config.toml
num_hidden_layers = 8
d_shared_expert = 64
balance_loss = 0.0187
balance_bias = false
init_std_router = 0.0304
norm_eps = 1e-05
parallel_block = false
init = "uniform"
init_std_qkv = 0.0419
init_std_o = 0.052
max_grad_norm = 0.5
warmup_steps = 200
final_lr_fraction = 0.0
train_tokens = 319600000
Below are experts of layer 5 (counted from 0) of a mixture-of-experts language model. Rows are named gate (a neuron's input weights, with its number), up (a neuron's input weights, with its number), down (a neuron's output weights, with its number) and show model dimensions 128-191. Each number is 128 + 32 x the weight over its row's rms, rounded and kept within 0 to 255.
Before each expert's rows: a language model's description of what the expert responds to; "comes before" lists some tokens at least twice as common just after its tokens as in all text. This comes from a sample of Wikipedia text that the model never trained on. Tokens count by the router's weight.

# expert 54
Description: Abstract field or topic nouns and their suffix pieces, such as energy, health, agricultural, nutrit-ion, humid-ity, regulation.
comes before: ".", ",", " of", " and", " in", " to"
gate0 [ 99 135 110 107  90  71 126 147  75 134  75 130 138 140  87  93 114 120 131 110 184 156 126  74  79 159 164 204 138 119  87 144  84 130 113 100 154 140 129  32 139  77 119 117 160 129  85  83 136 170 115 196 125 105 151 142  84 171 136  77 100 108 155 140]
up0 [145  97 125 187 124 192 121 112 107 146 184 154 168 126 120  86  54 128 180 131 138 178 183 112 192 156  97  75 137 101 125 139 126 130  33  91  99 159 117 153 126 137  86  85  99 155 101 159 147  84 109 139 120 113 123 110 117 124 103 159 153 165 116 114]
down0 [142 138  96  98 163 105  88 125 126 123 131 105 141 103 142 138  96  79  71 108 191 153 137  93 170 170 156  44 189 121 215 137 153  90  54 152 183 137 177 110 146 129 151 130  98 144  92 171 105 156 114 181 184 113 137 154  90 155  83 107 187  99  92 109]

# expert 19
Description: Whole common English names and the closing pieces of surnames, often in tables and lists, such as Smith, Richard, -berg, -ell.
comes before: ",", " (", " |", "'s", " was", " and"
gate0 [117 117 169 118 104 152 137 149 116 130 162 118 116 120 155 172 145 143 179 157 135  99 133 106 141 184 113 165 144  99 112 175 106 194 107 128 160 141 129  87 128 149 116  62 146 131 156  68 162 120 137 131  75 173  90  94  68 127 106  97 117 166 115  71]
up0 [119  90 130 120  99 147 152 206 126 157 154 167 138 123 121 184  98 130 188 120  78 150 163  96  99 105 124 109 145 155  75 109 128 117 151 139 101 100 148 139  71 169 145 144  91  79 172 119 109  99  94 162 130 111 117  81 116 179 158 195 140 133 200  60]
down0 [121 212 104  93 178 102 172 142 130 105  75 113 127 124 114 108  98 140 181 118 116 106 136 121 138 154 179 110 130  87  83  61 153  46 108 131 154 176 109 126 130  91 105 120 129 175 154 117  82  97 119 144 120 107 120 117 162 122 114 129  39 128 115 183]

# expert 40
Description: Years and name pieces inside sports or results tables and career lists, e.g. 1993, 1988–1989, Sund-gren, G-und-ersen, country codes NOR, GER.
comes before: " |", ")", " (", "–", ";", " –"
gate0 [108  81 158 122  82 168 128 178 188 151  41 143 153 147 117 150  95 111 188 112  78 135  91 152 104 130 165 123 105 121 117  86 108  98  94 119 116 161 113 128 139  75  84 169 148  77  58 161 163  79  76 114 125 116 150 103 147 109  87 148 104 177  65 131]
up0 [132 111 137 140 104 118 166 115 156  93  61 139 111 139 109 124 139  91 121  68 121 131  53  90 148 117  94 129 111 118  96 139 175 162 205 101  82 152 152  89 145 155  96 142 128 169 134 137 114 194 144 171 136 153 114 137 127 102 142 136 121  40 131 134]
down0 [138 135 147 107 155 124 131 156  50 146 134 192 141 142 112 103 162 153  67 121  62 147 121 182 171  53 134 127 124 145  87 117 127  66 149 187 131 113 147 157 125 131  90 144 113 134 179 145  88 138 146  93  95 161 155 123 156 141 166 146  87 161  97 143]

# expert 21
Description: Clause-linking words after a comma or noun, chiefly as, and, with, where, when, because, as in "as well as".
comes before: " the", " a", " well", " an", " it", " he"
gate0 [195  86  95 101 132 112 127 116  98 152 119 122 104  47 103 139 132 127 165  76 140 171 137 151 130  47 156 162 167 142 149 116 138 151  68 141 186 129 165 124 131 139 177 123  31  73 105 117 104 165 105 142 142 146  92  97 151 115 129 143 168  96 129 125]
up0 [145 121 141 141 172 128  93 153 104 103  93 138 147 117 144 107 124 145 113 130  57 135 137 145 104 138  98 141  82 107 104 120 144 101 127 153 116 106 119 137 180 133  66  84 130 144 180 120 110 126  79 155 202 129 132 148 140 135 177 144 144 158  54 143]
down0 [194  88  83 120  88 157 183 103 132 140 157  95 117 158 104 183 151 102 126 128 181 148 123  92 148 144  65 114 179 115  98 176 146 161 101 152  72 105 158 105 119  92 141 118 157 122 119 106 144 175  93  95 124 149 108 116 151 181 112 123 105 105  89 162]

# expert 28
Description: Ending pieces of personal names, mostly first names in sports tables and lists, like Luc-ie, Lat-isha, Mari-ia, plus common first names.
comes before: ",", " (", "'s", " was", " =", ";"
gate0 [ 90 110 131 163 128 117 114  80 163 168 134 149 143  94 115 169 157 159 164 146 145 114 113 128  93  86 129 200  95 111 129 173 100 149 179  93 172 120 132  93 135 120 139  80 141 137 164 113 163 140 166 127 130 180  59 105 125 174 158 153  85 134 131 110]
up0 [172 134 126 121 115  94 159 100 149 159 139 138 140 121 152 102 134 137 161  77 154 130  91 126  73 108 171 101 170 149 158 113 105 111 130 159 129 110 123 146  97 119 139 154 115 101 197  96  83 171 128 152 156 121 145 138 104  96 117 140 156 106 104  47]
down0 [146 179  92 137 110 146 145 101 146 156 107 114 103  26 127 122 139  93 130  93 141 160 176 124 150  97 205 130 115 175 134 102 132 113  95 197 115 113 103 146  88 116 156 147  87 117 138  79 100 158 119 113 127  98 113 158 104 103 130 160 104 117  70 105]

# expert 44
Description: Year numbers, especially birth years in born dates and table cells, such as 1982, 2015, 1972, plus closing parentheses and quotes.
comes before: " |", ")", ",", " –", ".", " ("
gate0 [153 160 121 105 122  87 132 158  78 149 110 138 160 195 138  66 147 160 156  74 121 146 132 149  92 122 137 175 141 105 185  91 104 143 177  86 126 142  57 148 248 108 124 151 153 161 149  79  94  59 121 131 171 137 114  46 146 167 123  95  93 158  90 144]
up0 [133 114 159 132 119 150 134 118 100 120  59 139 114 113 169 105 131 158  72 122  96 151  62 127 123  99 127 138 170 167 190 117 129 119  83 133 149 152 119 126 105  76  97 152 130 125 130  85 190 122 106 228  79 100  56 158 142  75 131 106  71 140 140 142]
down0 [118 148 117 113  81 132 114 113 119 160 114 115 114  90 164 151 100  81 103 135 142  91 102 157 183 156 141  55 141 154 146 142  84 186  83 123  83 109 141 155 104 142 138 108 140 174 138 152 119 113 121 155 128 107 105 151  80  98 139  69 132 134 198 184]

# expert 48
Description: Event or action nouns after his, her or their, such as death, release, debut, recording, career, construction.
comes before: " of", " in", ".", ",", " to", " and"
gate0 [164 103 146 155 118 119 172  95 131 163 113 138 177 125 106 168 147 114 163 159 145 111 123 104 121 179  87 131 130  79  91 124 113 158 139 140 194 123 152  91 176 126 162 131 100 149  42 173 120 158  70 154 122 180 153  87 111 163  95 137 171 136 152 126]
up0 [133 157 108 136 151 131 131 130 127 205 107 149  62 105 126 133 116 121 142  90 113 135 127 129 105 109 106 104  95 165 122  83  93 137 191 174  97 112 112 101  66 140 193  98 120 141 143 150 167 161 116 115 158 136 163  49 165 152 143 135  91 112 109  89]
down0 [162 144 114 153 172 147 125 108 138  90 171 104  59 125 124 185  89 126  83 114 186 198 184  91 125 107 100 162 143 133  96 154 140 164 159 158 104 155 110 111 137 187 132 179 146 168 109 119 169 222 107 148 105 127 116 187 117 146  96  85 154 111 168 129]